Experts of a small language model: 62.7M parameters, 128 SwiGLU neurons an expert.
Below are experts of layer 2 (counted from 0) of a mixture-of-experts language model. Rows are named router (the router's row for the expert) and show model dimensions 96-191. Each number is 128 + 24 x the weight over its row's rms, rounded and kept within 0 to 255. Numbers have three digits each.
After each expert's rows: a language model's description of what the expert responds to; "comes before" lists some tokens at least twice as common just after its tokens as in all text. This comes from a sample of Wikipedia text that the model never trained on. Tokens count by the router's weight.

# expert 2
router:099121103127124123131157144126120139102141135107128110089114106117118146151145129143162124140161118108137131134121163165127106154145110146126119113082132112163138131184159085147133097125124136126122176156107097085126127149090078112148104099103188150143118089084183139117084103132162113115
Description: Digits inside numbers in tables and scores (2,576, 53.41%), plus infobox section headings at line start like Area, Species, City.
comes before: "0", " |", "5", "9", "8", "4"

# expert 32
router:133126145106150157118175167116145124119115123114122133079127130160161119127136133160118106164135128108134143128106122117116136137143137119101076117110110116090130102154170115123129126130166130140135127121119104102143134163093114141158104122125165103128120098133177139123131100074179166129
Description: Prepositions in, after, when, during, near, and digit 9 or 1 in years like 1921, 1998.
comes before: " the", "9", "8", " a", "7", " his"

# expert 18
router:110147165064158135141155144202109155142147180195122120151096125116105171117222136167162138125131111083116107135143112161161142144142177129159116106092127106113153127126147139120094139122142157107144122116138074162111125142112122122139167136109156105140112092102106132132109136088122135140
Description: Pipe separators between cells inside Wikipedia tables of stats, rosters, filmographies and climate data, often after numbers or names.
comes before: " ", " —", " \"", " +", " −", " %"

# expert 25
router:122161158098151092153147131140150158165150151146154109094102123116109160153193161185140139150134105087133111140136138146125136134169141152138079138078125123123176119138156116108109116118109104105114111119109095155063134135092120141131174095133093078118118102109093132104111109088123181158
Description: Pipe separators between cells in data tables such as minor-planet lists, semicolons before "years ago", and nouns like men, women, wife.
comes before: " ", " —", " +", " MPC", " −", "'s"

# expert 45
router:126065164106130147162155115139122095111133144129149122124100114142129112140169124151147138138136143074166138127139114145153166148106142113122098140092122157137126123184196089132147113134125122161123159128109115118162101159097130163155136125112148148071091111080145118135118096093154121138
Description: Final pieces of foreign or unusual proper names, especially Slavic and place names, such as -ław, -ton, -ley, -ina, York.
comes before: ",", " |", "\n", " (", "'s", "\n\n"

# expert 28
router:090139169115152122147146122110124128121121130169141152123127110126105149120132143171149155157148104130124121132158117168102143104128180105096079146124109129137159077135139112119104145134128136135132121145152121113099110099145118140164137124134098118141132087133110104093116113083198102101
Description: Hyphens starting list lines or joining compounds (re-establish, CanX-4), en dashes, and first digits of numbers in tables and dates.
comes before: "9", "1", "2", "8", "|", " •"

# expert 6
router:113171141123130120168152111118150137113147151167093122133083112126110132127120115169143133114137099132105157147114134177126117113107097139128106098078130128119119109140188103103122123099141140139114139140093069102126151147134129161124125127153136120132097106087144156124116105070199153142
Description: Closing equals-sign runs of section headings like ===Surname=== and ==Species==, plus some nouns and digits such as years, February, career.
comes before: ".", " of", "|", " and", "\n", "The"

# expert 1
router:073144148084132155133169149139175152098121129133124142124138122119136127129127143176133119125106121128161129108131111186122181123108162133128072102092093129081115166164201124112101064136120153130119149108138137086118124122105156133117122130120131111122122113097141118070089128128132137109
Description: Opening quotation marks before quoted reviews or titles, section-heading == after a blank line, and a space before numbers like 1961.
comes before: "1", "2", "See", "The", " States", "the"

# expert 11
router:105128139084151133160171129149139092122120139133134124094064084152093151121141133164159142156120093085146125133102114171100152142120153134090091164100094113145138106173125135117141109144153130112111138127130098119147117149111138170126101140103125131131095118119135149134102101103127134130
Description: Final word or piece of country, place and party names, such as States after United, York after New, Kingdom, Party, Canada.
comes before: ",", " |", "\n", " (", " and", "'s"

# expert 27
router:084160161097149118149126116173110112119133180138157126090097085117125190170156151156140131138163107099112142128138137139133158128142117109110075106122126106152102098132154116117132144113082131136130162098120092085120122111075139155130139146118096111107111099129139143152062112151141134116
Description: Middle or last digits of years, times and figures (born 1983, 4:45, 171st), plus pieces inside long split words like exorbitant.
comes before: " |", ",", "–", ".", "0", "5"

# expert 29
router:108092122097095136113149133147091104066142132113134097112137125149124141159130134163138188123130091117106144147125157108135128128150110125122087119093092136143107131154150111117175129123137104128152169152129125096135115105095135146160115120125173118128128090084148121148102106109177131126
Description: First digit 1 or 2 that starts a year or number, as in 1835, 1998, 2023; also adverbs like later, often, also.
comes before: "0", "9", "8", "5", "7", "6"

# expert 4
router:108102124088150128124157120099128104142109126118118137138114111137110152154128166170138117136115120132124143095114143128101182154147168145111058135103116124125114072163160069131109144145135140090147119120168089142097112125113118143126089121104139116155154122096154166138105091110130126122
Description: Capitalized field labels and proper-name heads in infoboxes, tables and sports text, such as Country, Matches, Record, League, City.
comes before: ":", " |", " of", " (", " in", "\n"

# expert 60
router:128124146120137107183166141117136097090151148157144170140092107127107124138132127141152151173175106120159133153077175168083178112122157087141111161095104122158118100123158129104079093096126124121144131115111136125103129107145158130130092168126136125095152098155100102121101098151123130161
Description: Prepositions of and as after nouns or verbs in phrases like part of, known as, species of, Museum of.
comes before: " the", " a", " well", " an", " his", " its"

# expert 22
router:094103144115126141144171124118148102074153165147130137140098113140150194144122130173145127162139089154125124147140160144098153123157103138115089143100136115129127134170132108108139101107129127144133130149149115075118127142080146144150107122113156110098123056118145151136091107120164136134
Description: Single digits in dates, years and table numbers, plus verb and noun suffixes such as -ulated, -ued, -ations, -ative.
comes before: "0", "9", "8", "5", "–", "6"

# expert 19
router:133121147103112165135161131126138117113123128132143092101109115137160130196159097134154169169136116117154145124144144126108173141122125123111137119110104115148127119171191063099123085137108115091113163135102070104135141153123117134138132112125130121143106100112161154113098079120127118146
Description: Second words of polity names like United States, Czech Republic, Confederate States, Kingdom, plus digits such as 0 inside numbers and codes.
comes before: ",", "\n", " of", " States", " (", ".\n\n"

# expert 21
router:090102139085115101170162100125103138129138125153130119114107112087158160128115154128136145120141136102154143126112157125117167163102139120123080125110118151109128113161186106105128113144127153134108121132115137098127091121086111116180139084134120110119089089096146150158096112104196163137
Description: Commas ending a phrase or list item, as in "year," and "Missouri,", plus name endings like -ton, -ley and month names.
comes before: " ", " and", " which", " but", " he", " including"

# expert 55
router:143124121148120126140163122135126156093138123152121138154119119127130121126129110170154120143125104145158131146162128143128114126101106141137041076088093099176113118128181121125125126104148117141116130107123118108103128172120113150126065152131154152146123116074154147136101094122138162104
Description: Newlines and paragraph breaks ending sentences, list items and table rows, plus == and === section-heading markers.
comes before: "-", "|", "==", "===", "The", "="

# expert 61
router:106126117083154142148145139166139153138169182140145117147116082130097188119136137173139128100142112085125128121149126124132147145145113121122124150089115071118178104147162082098120160102149118139125117098147102122089133131102150130174155156119107116146132112094118118162098133115144122106
Description: Pipes opening table rows in review-score and results tables, heading === markers, sentence-final periods, and verbs like earning, received, gave.
comes before: " ", "-", " The", "The", " Best", "="

# expert 16
router:126110164109113129130148156124146141134108200159116113120103126177155172147121156142106125138138138108111144143092137110135166146119126105120079156086122143155150091144148077152122110112098099111141167137094110142114130140109119139148142128139142091127153123099151100089125077097135182089
Description: Table row endings and separators in wiki tables, plus short word-ending pieces like -us, -ice, -ids, -as, -es.
comes before: "|", "-", "|---|---|---|---|---|---|\n", "|---|---|---|---|---|\n", "|---|---|---|---|\n", "|---|---|---|\n"